Experts of a small language model.
Size: 9 layers, width 256, vocabulary 8192, 108M parameters.
Training: a variant of Muon for the experts, 521M tokens.
Below are experts of layer 4 (counted from 0) of a mixture-of-experts language model. Rows are named router (the router's row for the expert), gate (a neuron's input weights, with its number), up (a neuron's input weights, with its number), down (a neuron's output weights, with its number) and show model dimensions 0-255. Each number is 200 + 30 x the weight over its row's rms, rounded and kept within 0 to 999.
Before each expert's rows: a language model's description of what the expert responds to; "mostly gets" lists some tokens that are sent to it at least half of the time. This comes from a sample of Wikipedia text that the model never trained on.

# expert 11
Opening quotes, table breaks. Opening quotation marks before quoted titles or speech, line breaks between table rows, and some mid-word pieces like -ell-, -i-.
mostly gets: " \"", " '", " “", " call", " look", " sent"
router,243,169,204,255,177,184,217,231,223,160,201,147,196,161,130,248,217,226,219,212,200,213,247,233,250,227,202,235,183,200,229,202,135,236,201,199,239,166,206,205,181,177,249,174,183,214,200,202,239,191,209,246,188,143,240,166,216,267,215,170,253,225,185,207,214,188,177,167,195,240,206,211,249,236,186,171,215,176,196,191,208,240,221,183,250,159,183,223,177,240,228,227,225,180,184,182,193,193,153,234,256,206,150,202,170,226,159,202,216,225,243,221,202,225,108,201,254,198,166,193,160,174,233,142,274,256,172,193,258,215,189,184,128,169,189,202,203,177,220,252,177,167,230,154,205,216,151,189,173,153,158,220,184,150,229,234,181,143,194,207,210,223,210,205,167,166,287,229,228,219,204,180,213,245,153,174,189,219,203,186,185,218,189,213,213,223,189,176,196,240,223,216,210,218,217,225,188,241,230,185,190,227,184,225,226,166,213,189,198,224,180,217,198,231,216,177,222,175,170,157,193,211,160,201,224,215,225,214,216,200,205,257,177,213,244,172,207,206,131,206,211,210,194,203,188,136,208,221,212,170,226,164,154,190,212,176
gate0,221,147,179,216,202,198,210,233,176,215,169,192,130,193,209,180,161,249,188,222,158,254,232,213,207,173,188,224,196,187,173,175,187,204,190,165,228,167,179,187,221,195,202,298,171,182,162,176,201,186,166,175,212,293,209,194,163,218,190,194,207,151,188,237,216,187,223,163,203,256,179,181,255,172,185,174,188,196,209,216,215,200,203,188,182,190,243,173,185,204,235,199,191,198,229,186,196,211,154,182,206,255,151,148,189,228,167,181,199,149,234,169,163,250,223,195,224,188,187,188,171,248,227,219,187,187,210,221,209,179,211,217,170,163,207,208,208,230,211,200,220,217,192,234,239,183,182,191,218,163,218,198,190,221,210,99,182,171,211,224,201,129,154,193,211,195,197,180,158,212,196,191,186,172,234,194,218,237,209,236,243,251,189,165,199,120,217,221,141,223,230,188,235,196,174,172,180,188,226,236,122,217,199,192,224,166,183,249,156,266,214,195,114,161,154,218,206,179,223,222,209,207,228,165,211,149,235,128,198,219,227,208,245,216,202,143,203,150,204,222,238,211,222,199,185,239,201,225,171,241,180,227,160,247,219,196
up0,270,166,235,195,200,201,179,246,256,180,223,187,239,188,150,170,181,196,205,175,207,187,234,163,223,209,164,167,195,210,153,216,220,130,213,190,250,193,197,196,186,196,140,200,187,267,238,252,203,198,228,222,221,227,207,244,147,233,195,184,269,196,222,204,186,246,165,254,209,198,196,254,205,159,215,200,176,168,206,222,186,313,187,224,200,209,188,179,209,166,141,199,206,251,221,237,202,208,205,211,177,172,163,247,194,200,199,183,200,236,192,243,207,206,187,234,156,183,221,222,224,171,149,230,195,232,190,275,194,163,183,176,206,149,233,203,229,220,160,196,219,233,266,189,194,251,205,182,205,191,213,210,208,183,193,198,222,148,199,239,213,220,182,253,180,157,178,224,184,236,242,261,215,285,176,192,196,241,197,203,201,230,196,238,172,217,236,196,210,148,175,180,216,206,210,154,240,175,203,200,200,264,193,186,191,182,209,187,239,158,213,212,206,163,201,209,225,175,183,213,174,228,137,214,190,227,208,162,144,206,169,216,196,179,188,199,234,204,153,281,220,172,221,179,239,173,198,173,214,235,200,246,204,188,227,225
down0,211,162,176,221,199,161,204,174,208,210,194,164,151,171,182,171,179,149,209,169,175,172,173,172,232,200,160,186,298,236,240,170,212,198,200,218,200,179,186,235,200,170,143,168,179,229,198,225,219,234,197,189,199,184,243,224,155,196,245,215,213,233,215,142,187,185,225,186,235,188,200,208,246,218,228,194,184,212,187,217,203,239,271,195,202,234,228,197,202,130,136,168,219,228,188,184,166,174,182,196,223,236,191,167,185,223,226,187,177,231,198,280,156,189,249,218,200,208,212,152,193,200,186,223,239,288,228,249,269,242,244,208,204,175,192,165,144,193,164,221,205,176,192,177,185,191,220,210,184,158,230,194,182,241,228,220,164,159,196,222,183,230,209,175,166,191,216,161,229,261,198,181,193,205,161,195,200,188,198,218,230,186,192,209,204,243,159,285,217,196,234,167,218,247,242,168,214,113,243,209,226,235,212,222,189,211,212,192,158,187,139,210,225,239,240,203,164,170,220,207,211,207,245,206,221,191,213,210,188,240,158,230,232,153,224,169,178,183,236,179,190,186,138,256,205,215,205,208,153,170,218,174,230,206,186,202

# expert 38
Infinitive to, modals. The word to and modal verbs before a verb, such as would, can, may, could; also x/ex pieces like he-x-adecimal, Annex.
mostly gets: " can", " would", " may", " ext", " will", " could"
router,176,182,179,234,185,224,127,164,145,270,171,136,201,271,207,225,162,184,194,216,245,192,225,234,225,211,163,235,281,232,197,151,199,242,170,211,157,179,219,155,144,260,264,180,232,219,163,187,186,183,181,188,224,200,229,229,213,243,191,217,140,185,184,237,263,197,219,178,218,212,192,254,161,127,201,193,187,206,186,164,220,187,176,144,193,208,201,176,256,175,153,156,160,209,191,212,190,170,234,187,202,203,160,196,192,181,225,228,178,191,198,187,223,214,233,184,193,195,209,185,217,192,216,195,198,183,230,269,203,193,229,241,235,161,199,168,181,182,166,156,210,135,174,228,209,242,160,196,163,219,189,197,220,167,226,188,257,180,225,184,178,222,218,245,207,191,170,204,293,257,206,176,192,138,209,255,189,201,269,225,206,193,181,172,238,179,194,211,228,212,229,172,204,222,212,192,233,157,191,172,206,199,170,179,228,173,157,170,207,212,152,237,247,189,165,204,177,206,193,235,201,214,196,215,170,173,185,181,207,183,217,204,228,141,256,175,174,179,205,200,194,196,186,181,201,226,240,168,210,221,210,200,183,180,160,233
gate0,225,171,197,218,180,261,172,143,166,215,232,179,196,235,175,159,206,201,145,225,219,222,242,201,167,190,214,167,210,158,139,199,183,156,280,223,235,177,190,154,169,223,260,138,204,231,180,204,179,191,179,163,188,208,260,170,169,201,172,181,232,246,150,143,245,209,261,209,157,187,207,174,141,154,199,141,216,222,153,210,197,153,177,184,220,220,128,182,235,262,148,227,151,190,219,226,193,192,264,222,237,220,183,262,192,225,234,207,225,210,192,225,188,241,148,195,226,201,208,205,175,198,163,200,255,210,232,215,195,210,145,163,196,155,204,239,180,186,217,201,210,201,208,217,197,174,233,209,214,149,215,183,183,216,254,196,225,219,210,224,236,221,196,224,207,210,176,210,209,185,211,216,229,222,200,214,152,236,159,211,170,239,212,196,191,231,217,138,169,192,214,194,218,217,210,238,202,166,197,171,194,196,240,208,175,171,153,195,164,226,200,215,207,209,200,223,251,167,189,184,217,168,153,142,206,218,186,186,180,177,170,184,149,220,225,226,287,214,206,204,212,215,200,201,161,216,142,182,178,164,177,210,170,170,220,247
up0,199,164,170,244,162,199,217,155,201,157,230,160,214,201,236,177,210,215,177,190,211,214,237,252,181,173,218,172,200,226,160,186,166,235,219,215,212,170,214,219,204,226,215,241,161,211,227,227,176,214,246,216,161,224,263,196,217,226,102,224,220,198,240,185,228,190,227,197,195,201,225,233,157,250,195,174,198,173,181,208,185,207,221,230,221,226,218,198,142,180,171,171,216,234,199,263,192,196,230,198,155,187,240,205,219,204,205,200,223,182,229,222,241,261,188,188,222,198,270,199,225,185,183,126,180,175,162,191,158,238,151,138,225,277,188,196,176,192,213,198,212,201,199,241,206,230,206,200,191,210,216,173,166,193,221,194,240,197,183,209,172,206,191,232,221,177,208,178,141,216,175,187,230,166,187,230,208,186,189,247,202,224,145,204,196,165,201,213,192,198,262,153,167,187,154,194,170,187,273,209,214,130,222,187,161,192,228,170,260,246,212,184,209,219,176,137,228,183,178,204,252,197,202,198,171,202,202,162,234,183,172,218,187,186,213,176,214,232,168,159,186,213,205,198,140,204,180,211,216,231,104,292,134,205,202,177
down0,253,244,175,232,182,249,194,201,191,217,226,205,206,204,217,182,219,211,138,200,244,200,205,195,227,164,157,235,197,191,190,216,228,198,149,208,227,217,193,164,149,220,170,168,177,211,191,235,210,193,235,168,211,245,244,196,233,218,187,200,204,149,151,171,200,211,206,154,220,182,168,212,192,223,170,216,226,202,169,187,173,184,204,177,197,136,190,186,240,188,267,202,179,157,149,202,236,196,219,155,232,245,251,229,167,169,185,186,186,171,229,182,192,245,163,198,187,197,190,125,166,165,221,238,180,257,207,155,153,270,226,151,222,235,185,138,189,184,193,218,194,200,156,181,174,188,187,191,215,210,184,214,223,234,243,205,179,253,174,219,225,244,195,210,196,224,207,210,181,223,234,178,191,164,214,267,213,128,214,189,180,253,214,174,250,186,220,186,172,195,165,225,182,252,224,196,206,188,232,208,188,237,189,254,230,228,167,256,228,183,200,202,234,197,260,252,260,131,179,156,201,174,216,153,191,160,136,202,187,179,217,183,207,262,257,199,222,171,175,209,201,162,213,179,203,253,159,198,167,200,209,168,232,175,190,169

# expert 20
Past participle endings. Past-tense and participle endings or whole verbs after was/were, such as wreck-ed, seized, won, killed, replaced.
mostly gets: " won", " killed", " lost", " replaced", " supported", "iminated"
router,214,176,215,208,217,173,187,199,169,191,232,169,170,177,203,210,224,148,176,227,215,196,219,212,211,195,193,182,227,221,232,276,206,119,182,251,181,198,196,225,215,233,220,174,262,168,196,137,208,231,185,212,188,195,249,201,218,210,178,215,166,246,197,197,269,213,204,182,213,207,243,189,127,180,168,146,211,173,170,170,252,192,150,220,175,230,179,180,211,194,162,185,178,204,161,213,166,219,188,185,197,225,207,208,171,167,209,147,151,148,189,178,206,194,188,185,147,170,145,223,199,176,155,212,202,203,204,154,189,224,259,165,227,266,249,186,194,159,197,225,189,189,165,225,199,163,219,168,204,192,197,245,179,255,257,243,208,175,186,243,227,124,166,182,208,258,171,173,215,146,206,162,176,234,174,247,153,157,189,211,220,181,176,138,209,225,206,168,244,187,207,167,231,206,251,207,198,227,213,189,146,177,203,157,202,216,205,173,161,194,226,170,149,229,147,219,225,209,190,197,172,208,174,214,240,205,176,225,215,239,231,224,193,246,150,164,190,189,247,202,152,197,251,241,178,206,147,187,171,201,186,175,205,218,219,165
gate1,186,203,143,213,171,185,252,131,210,192,151,181,240,226,184,223,208,194,111,215,160,205,184,231,202,259,168,213,155,231,200,220,223,174,188,184,183,191,224,188,164,238,211,193,146,164,186,221,228,172,208,200,144,208,175,211,190,157,260,172,153,222,215,230,201,203,260,195,190,163,184,209,192,198,212,119,220,168,190,238,252,232,179,224,265,192,213,199,150,211,265,177,207,208,218,192,175,279,190,177,156,161,205,194,198,206,146,193,189,201,193,200,145,176,224,195,174,160,138,173,218,233,195,156,243,120,209,181,168,238,168,189,137,169,142,199,213,236,202,183,231,225,219,179,216,156,129,173,173,213,150,168,213,195,215,183,207,184,199,194,184,185,190,224,197,247,226,221,195,178,232,182,167,216,271,173,195,203,230,188,230,240,197,160,205,202,189,239,129,199,176,213,198,217,197,188,202,204,217,239,188,179,218,225,197,153,140,206,193,135,203,177,211,235,227,175,218,233,184,189,229,229,254,247,233,188,209,200,188,186,158,177,194,197,208,193,190,239,192,189,227,183,219,188,200,200,190,219,195,199,134,238,170,187,219,167
up1,179,218,212,171,184,246,193,211,171,213,245,204,138,166,201,206,189,207,182,200,262,249,243,185,181,213,209,202,235,190,189,187,207,180,230,255,244,181,186,231,211,229,180,188,204,198,222,184,149,215,208,219,218,231,204,255,193,240,200,168,272,156,162,156,191,172,191,194,125,206,171,155,225,213,134,217,216,194,202,171,211,184,219,115,208,197,167,228,257,213,197,141,225,217,202,155,201,189,261,226,228,234,236,143,194,246,239,211,245,173,183,210,209,213,183,191,192,192,240,222,228,159,149,212,212,235,179,217,266,165,192,210,228,180,219,196,219,220,237,176,245,203,229,196,221,175,265,191,189,215,214,215,180,173,169,206,156,169,186,200,221,174,240,241,187,174,182,190,176,207,162,172,241,160,224,213,196,211,172,177,200,221,224,183,230,195,235,246,234,222,205,191,192,206,158,169,209,193,178,206,207,207,231,173,147,219,250,167,229,224,228,246,179,172,196,214,175,187,193,241,204,119,164,195,183,162,200,198,237,204,186,182,207,198,159,216,186,119,191,201,189,262,164,237,117,224,232,229,180,212,242,223,274,226,204,166
down1,193,188,221,176,207,215,224,211,200,193,196,225,256,175,213,225,165,161,147,131,216,136,122,168,222,208,197,209,187,203,199,192,145,234,199,182,169,197,186,211,230,178,247,150,187,195,303,160,246,210,250,173,211,261,206,207,174,236,230,193,236,243,223,185,167,150,174,216,209,147,181,192,236,175,212,201,191,208,230,209,177,211,196,184,259,205,257,202,153,208,210,181,160,129,198,260,189,191,197,189,224,214,191,217,201,207,216,190,207,158,226,196,168,192,216,192,222,236,219,216,160,195,217,211,200,170,220,256,194,158,177,248,233,208,225,184,178,256,158,153,192,214,213,209,159,197,204,230,208,178,213,185,178,212,202,221,274,183,181,142,158,210,209,204,235,213,244,215,151,202,181,153,171,238,207,164,212,165,212,183,237,205,219,219,210,195,181,214,269,185,219,182,218,176,201,240,198,198,221,197,220,208,183,162,244,176,236,239,250,210,201,192,223,174,204,181,276,251,159,219,231,230,255,179,221,200,185,159,228,189,196,233,205,205,197,220,230,241,243,143,175,205,169,193,166,223,216,225,235,215,197,195,289,217,219,147

# expert 30
Opening brackets. Opening parentheses and other brackets after a term, before a gloss, abbreviation, birth date or count, such as (born, (NIR), (0).
mostly gets: " (", " [", "(", "{", " (\"", " ^{"
router,167,164,164,204,202,216,134,246,198,200,161,262,220,198,223,259,148,224,244,189,249,218,199,157,204,141,201,229,171,229,169,220,228,219,195,208,227,167,165,214,189,137,155,202,217,216,197,226,242,212,174,188,243,198,217,278,178,144,205,246,175,171,215,195,155,214,206,183,218,136,179,235,211,168,176,260,192,225,256,200,204,195,200,230,210,152,175,204,167,185,215,194,182,236,191,192,234,201,226,221,216,248,173,181,156,164,166,232,219,226,225,225,189,186,218,207,217,204,204,202,178,184,231,229,197,184,165,219,194,117,162,190,181,177,173,235,221,241,234,180,209,203,144,178,163,215,161,190,221,206,252,186,173,157,232,228,239,118,174,248,185,215,196,228,203,167,175,196,177,239,208,204,184,137,206,239,241,237,197,193,206,188,194,219,223,169,164,214,219,222,191,206,218,265,227,175,205,275,200,210,256,179,189,266,163,225,201,205,214,222,174,224,210,193,169,185,200,188,220,164,192,212,173,235,222,256,218,150,164,196,180,222,182,251,179,231,186,195,212,245,229,174,252,240,189,191,236,192,202,200,231,238,192,190,171,140
gate0,205,211,166,214,145,226,160,217,222,230,204,211,261,184,229,198,269,220,245,106,192,179,199,165,220,181,190,184,234,189,191,185,211,178,238,234,159,230,208,198,220,218,239,196,203,202,197,205,190,181,166,229,255,205,198,188,217,179,158,221,224,201,259,201,181,142,250,227,236,218,212,127,213,151,229,229,188,261,174,209,249,166,228,200,198,228,241,177,207,160,280,196,161,279,237,184,269,196,186,178,213,217,247,185,206,233,177,179,230,177,206,215,184,234,196,191,221,187,224,229,255,227,208,205,240,281,223,174,183,144,233,236,171,190,191,211,190,257,192,183,203,191,217,215,191,192,225,253,217,226,174,183,185,196,171,232,193,213,185,169,196,244,180,186,143,240,257,200,190,197,150,209,192,157,195,254,208,203,238,145,164,150,186,214,219,188,221,200,173,209,192,203,177,224,206,188,225,236,225,198,196,218,215,246,189,217,138,200,191,236,167,205,149,192,183,187,182,224,174,152,195,201,216,176,204,248,196,156,241,216,249,164,233,175,224,187,168,171,170,150,156,165,176,193,211,210,191,229,235,201,194,238,197,235,227,238
up0,220,157,180,217,240,154,242,212,216,210,210,204,220,191,199,221,133,218,178,220,152,196,172,224,164,141,131,193,205,252,235,235,220,222,192,208,187,167,201,184,221,191,210,249,203,221,199,176,239,211,236,202,192,200,206,190,235,253,216,183,178,218,204,204,211,196,184,218,167,183,213,268,199,225,158,172,186,179,223,167,217,189,191,148,212,197,168,195,115,188,197,242,239,166,256,157,219,280,279,227,185,266,243,186,266,199,219,153,211,157,195,175,245,197,192,171,174,174,164,197,175,191,217,185,158,204,168,224,175,234,213,199,197,182,144,189,185,200,199,216,190,218,168,215,208,201,232,191,238,212,143,195,182,207,222,249,204,208,251,220,198,212,223,261,206,210,203,227,218,199,200,198,178,168,233,216,198,222,168,187,229,207,214,179,162,175,218,179,261,190,198,147,263,168,125,255,133,190,203,210,213,203,220,164,181,174,199,194,202,187,212,176,199,258,304,208,168,142,166,231,191,220,224,190,203,221,226,164,170,200,205,186,182,197,211,223,234,147,223,217,204,169,230,171,143,159,169,176,155,204,178,211,226,205,179,192
down0,214,207,204,183,248,187,258,222,195,201,188,179,231,174,205,270,131,191,164,204,184,119,210,240,163,171,178,221,223,217,218,266,164,224,197,166,209,151,245,236,160,178,252,209,237,190,171,206,213,184,234,231,195,239,222,195,196,161,173,219,223,182,197,207,168,202,194,88,251,175,245,202,158,205,156,233,174,152,217,246,196,222,215,223,254,196,250,200,167,157,185,205,182,208,209,197,207,124,197,200,207,187,221,181,233,172,202,205,209,189,208,148,190,206,269,187,230,265,247,179,193,246,242,195,197,154,242,143,209,224,204,233,254,184,171,197,177,224,232,226,199,193,229,224,218,201,245,225,213,182,185,155,231,208,147,194,174,200,201,161,174,194,221,176,175,168,217,198,118,225,166,222,226,179,214,190,180,213,222,207,194,197,231,199,236,198,206,228,222,213,237,197,211,164,194,227,166,214,224,129,202,178,197,227,208,187,180,172,188,158,207,225,230,208,209,216,239,164,262,203,207,184,178,176,245,203,253,209,219,219,229,218,174,217,230,213,183,165,227,252,170,155,185,163,196,158,193,157,186,217,209,233,241,246,216,205

# expert 47
Commas after names. Commas or dashes right after a person's name in lists and biographies, before descriptions like "ironworks pioneer", dates or places.
mostly gets: "',", "),", "\"),", "\","
router,208,242,179,242,215,225,241,185,163,215,181,166,250,173,179,193,178,208,191,171,253,182,195,199,186,180,229,203,221,153,218,213,177,157,275,170,197,198,186,257,161,208,205,237,204,247,195,175,177,195,212,176,220,219,172,252,162,176,183,193,169,177,220,177,140,207,257,169,238,155,230,205,169,164,187,177,199,206,170,178,139,183,207,200,263,155,225,176,212,165,213,196,201,199,210,171,212,215,200,240,256,178,233,278,192,171,194,204,183,222,229,261,242,214,225,159,183,256,195,184,184,191,187,220,256,161,233,184,206,115,226,146,245,193,158,154,155,237,224,217,186,224,187,215,207,150,221,201,186,222,208,188,149,168,201,185,183,176,223,225,187,202,227,183,186,227,195,214,249,228,170,202,207,196,237,152,210,212,203,174,154,194,195,195,174,205,181,204,209,177,178,223,120,201,154,227,201,217,206,250,252,186,202,232,171,199,253,154,198,165,216,184,149,226,187,174,274,206,199,147,252,153,188,228,248,184,217,172,176,194,218,241,161,233,240,183,247,167,139,220,167,173,210,218,187,220,217,212,162,209,216,205,241,211,201,212
gate0,229,224,174,195,190,284,178,169,227,223,223,142,198,211,207,199,176,202,212,213,189,185,237,204,146,207,158,193,169,196,201,204,161,245,219,197,180,194,231,227,194,237,195,194,288,137,223,227,179,239,228,187,171,179,260,184,179,204,161,202,174,193,231,161,219,192,187,187,122,212,224,172,223,213,176,231,156,200,181,200,248,178,203,238,240,229,163,210,163,201,187,137,226,241,171,192,198,203,237,222,171,191,194,220,196,200,156,196,244,199,160,180,210,268,199,205,201,220,201,175,170,228,187,246,201,192,205,223,205,191,209,216,244,151,150,185,240,221,195,202,188,231,229,197,214,155,206,169,217,196,178,182,215,154,167,182,242,213,227,252,234,164,181,123,213,182,195,248,246,176,173,162,269,219,231,245,204,219,202,231,205,223,174,200,222,291,210,168,203,248,223,204,187,204,205,190,184,226,235,179,261,165,142,194,241,227,170,218,185,158,218,161,212,190,166,139,259,163,215,163,255,188,225,197,182,197,208,212,190,198,223,181,218,184,122,208,252,240,217,151,211,183,204,171,193,212,186,177,179,214,193,223,205,175,239,259
up0,167,216,156,153,217,184,199,143,207,214,227,214,198,155,231,192,187,192,206,154,155,242,252,197,172,187,218,165,181,196,205,219,212,233,203,165,158,226,223,225,171,222,223,207,230,209,205,229,186,185,205,241,164,213,232,211,191,216,144,163,125,211,232,161,212,219,225,190,175,223,211,154,197,164,206,191,128,187,195,202,183,200,213,189,215,239,220,183,200,187,179,139,243,212,155,204,214,210,254,288,260,171,227,229,197,156,149,151,240,222,184,199,199,224,204,179,221,241,198,186,191,176,158,222,177,165,187,195,229,152,230,217,229,194,211,269,187,231,162,169,197,249,197,208,205,159,186,190,219,197,201,184,254,161,212,242,202,166,230,227,228,171,203,139,174,207,179,199,221,176,171,210,213,211,255,216,212,188,224,228,244,270,212,223,229,269,210,202,239,217,211,257,194,190,157,209,147,235,190,176,226,153,176,179,181,202,187,208,206,211,245,117,215,128,147,145,257,185,206,196,255,203,244,172,194,175,209,241,238,198,195,219,177,199,165,200,238,206,151,144,220,225,224,198,211,220,155,209,203,201,197,180,213,173,231,209
down0,198,208,172,205,181,161,217,216,191,201,132,178,189,183,229,202,148,136,236,188,195,203,156,224,234,269,204,166,242,238,185,217,140,229,204,166,221,176,122,185,214,239,174,186,226,180,225,218,196,210,213,257,183,196,217,187,180,204,142,180,208,197,181,163,175,172,194,257,227,196,179,179,218,180,198,220,219,176,198,257,169,188,229,209,242,239,246,213,199,197,198,161,194,156,213,230,255,237,180,238,183,195,216,174,235,165,213,156,192,183,186,191,192,200,220,195,274,239,215,266,169,170,187,209,207,161,158,169,178,128,240,213,193,195,201,200,199,241,141,233,138,252,173,244,216,207,243,224,191,195,181,180,244,194,152,186,178,240,224,217,224,178,196,205,190,164,173,220,219,197,153,198,157,221,171,245,197,175,229,211,169,182,186,225,179,246,130,200,213,169,156,219,186,211,157,247,190,186,207,195,213,166,162,190,161,212,246,233,206,190,203,209,190,165,214,195,234,185,192,195,223,173,232,198,154,228,190,219,198,178,192,227,197,250,166,170,104,249,188,264,177,193,225,185,193,185,184,246,235,251,205,166,163,202,199,144

# expert 59
Rare initial letters. Initial letters J, L, X, Q, K starting romanized East Asian names or titles, plus bytes of Chinese characters, as in Jie, Xu, Kirigami.
mostly gets: " l", " J", " cl", " j", " X", " Q"
router,191,237,201,219,179,165,128,194,253,152,201,222,175,160,155,225,238,166,215,139,186,145,208,203,212,237,197,172,212,240,193,189,192,183,199,206,182,227,235,242,214,225,209,214,205,218,227,199,164,231,267,174,208,216,165,173,186,175,197,206,157,234,189,215,256,217,181,187,157,196,182,222,257,231,237,196,213,181,227,171,239,225,174,137,261,178,269,174,193,198,156,201,172,194,202,148,206,219,190,219,216,210,213,269,241,230,180,181,232,148,215,200,246,203,227,194,182,228,211,218,234,230,224,214,174,230,196,219,118,202,167,233,238,186,194,217,220,183,170,248,186,225,219,194,237,160,188,199,169,231,239,195,209,173,240,189,142,177,161,188,241,205,216,152,194,163,260,232,207,253,193,165,183,195,186,208,186,228,166,211,212,219,212,138,209,142,262,180,241,189,161,220,168,191,177,196,251,178,175,154,182,146,225,202,187,198,188,236,213,196,199,246,215,195,200,191,211,228,193,232,152,185,191,172,187,188,225,272,235,158,169,246,170,193,187,261,248,224,170,239,142,211,170,190,205,224,229,163,240,198,192,170,203,169,193,201
gate1,184,216,114,217,240,224,239,156,201,181,197,224,225,220,218,206,245,188,175,208,201,147,151,189,165,205,206,232,168,171,201,189,201,246,215,172,121,235,253,180,210,208,208,218,189,255,216,134,210,222,189,228,203,173,160,280,120,218,246,208,207,185,226,205,207,163,205,215,215,203,151,113,188,215,148,259,190,137,207,232,238,196,160,201,180,165,201,219,226,156,233,217,158,228,243,185,189,185,216,189,235,188,206,162,211,240,222,203,167,178,193,194,169,218,211,201,206,233,194,206,207,224,175,244,246,204,164,207,214,210,191,155,197,180,208,159,224,192,185,200,159,169,142,218,168,264,192,231,168,161,217,145,173,216,240,192,194,180,206,178,227,192,232,176,253,229,206,208,203,200,212,146,127,148,184,217,185,226,207,215,269,215,209,156,213,219,230,177,183,249,222,191,190,170,171,206,157,207,190,218,196,191,191,194,157,242,221,173,208,208,192,186,191,137,191,204,241,215,191,213,230,196,209,191,214,182,223,158,202,202,252,166,244,196,234,229,212,179,263,197,213,215,208,170,203,285,167,199,152,184,165,192,185,206,177,187
up1,184,168,173,189,175,219,187,231,204,216,264,200,175,145,176,235,190,184,204,250,196,181,212,199,229,250,165,183,197,242,152,205,199,222,228,177,223,160,202,204,261,187,204,173,180,227,143,249,182,232,253,234,244,216,213,206,187,203,252,212,177,200,229,219,250,230,197,228,221,244,202,225,207,214,227,188,206,192,204,188,223,245,164,212,169,167,185,186,179,188,195,160,183,169,216,243,184,197,171,175,148,220,188,239,158,182,198,212,177,201,151,261,227,220,201,247,225,194,149,167,204,151,214,135,157,215,239,183,193,197,175,187,190,252,158,199,195,222,221,202,244,212,225,202,202,152,184,207,256,192,165,257,239,235,151,152,206,217,176,229,231,211,208,228,193,197,184,197,184,149,239,252,238,284,262,181,197,203,191,188,216,189,168,263,182,180,182,260,215,121,198,228,232,171,212,196,237,191,192,188,222,225,142,153,164,190,246,203,209,242,223,192,187,238,196,188,169,206,179,149,212,184,163,195,218,239,192,195,140,220,211,174,178,264,152,223,209,205,233,193,177,218,217,224,198,186,215,187,223,210,249,165,235,125,210,233
down1,217,215,227,264,195,161,180,198,212,216,169,263,204,138,161,177,205,183,195,278,197,192,256,245,210,181,219,195,222,253,218,179,171,184,186,215,217,235,211,168,191,214,193,198,186,142,190,192,211,154,198,163,187,197,210,174,231,208,186,164,184,206,216,173,180,203,249,237,205,163,204,204,236,182,200,206,169,189,212,209,205,217,251,186,162,151,216,197,225,237,172,209,208,193,233,171,212,183,191,182,234,200,249,241,186,217,136,202,194,171,190,176,186,153,191,213,191,225,223,246,212,225,205,209,184,211,243,219,212,218,210,203,194,187,147,236,187,200,205,193,244,137,165,225,228,195,254,214,273,203,232,134,208,168,215,199,222,149,204,212,166,221,232,199,228,189,238,227,250,196,205,191,233,178,187,197,201,182,210,157,150,155,214,272,201,168,219,165,218,173,161,204,169,177,146,245,196,238,198,186,184,152,254,157,196,245,144,190,188,182,233,141,230,196,206,219,229,224,157,166,228,229,211,218,237,201,228,254,158,131,171,161,171,216,271,184,176,183,208,231,187,169,251,244,275,215,181,255,221,185,257,171,184,220,215,221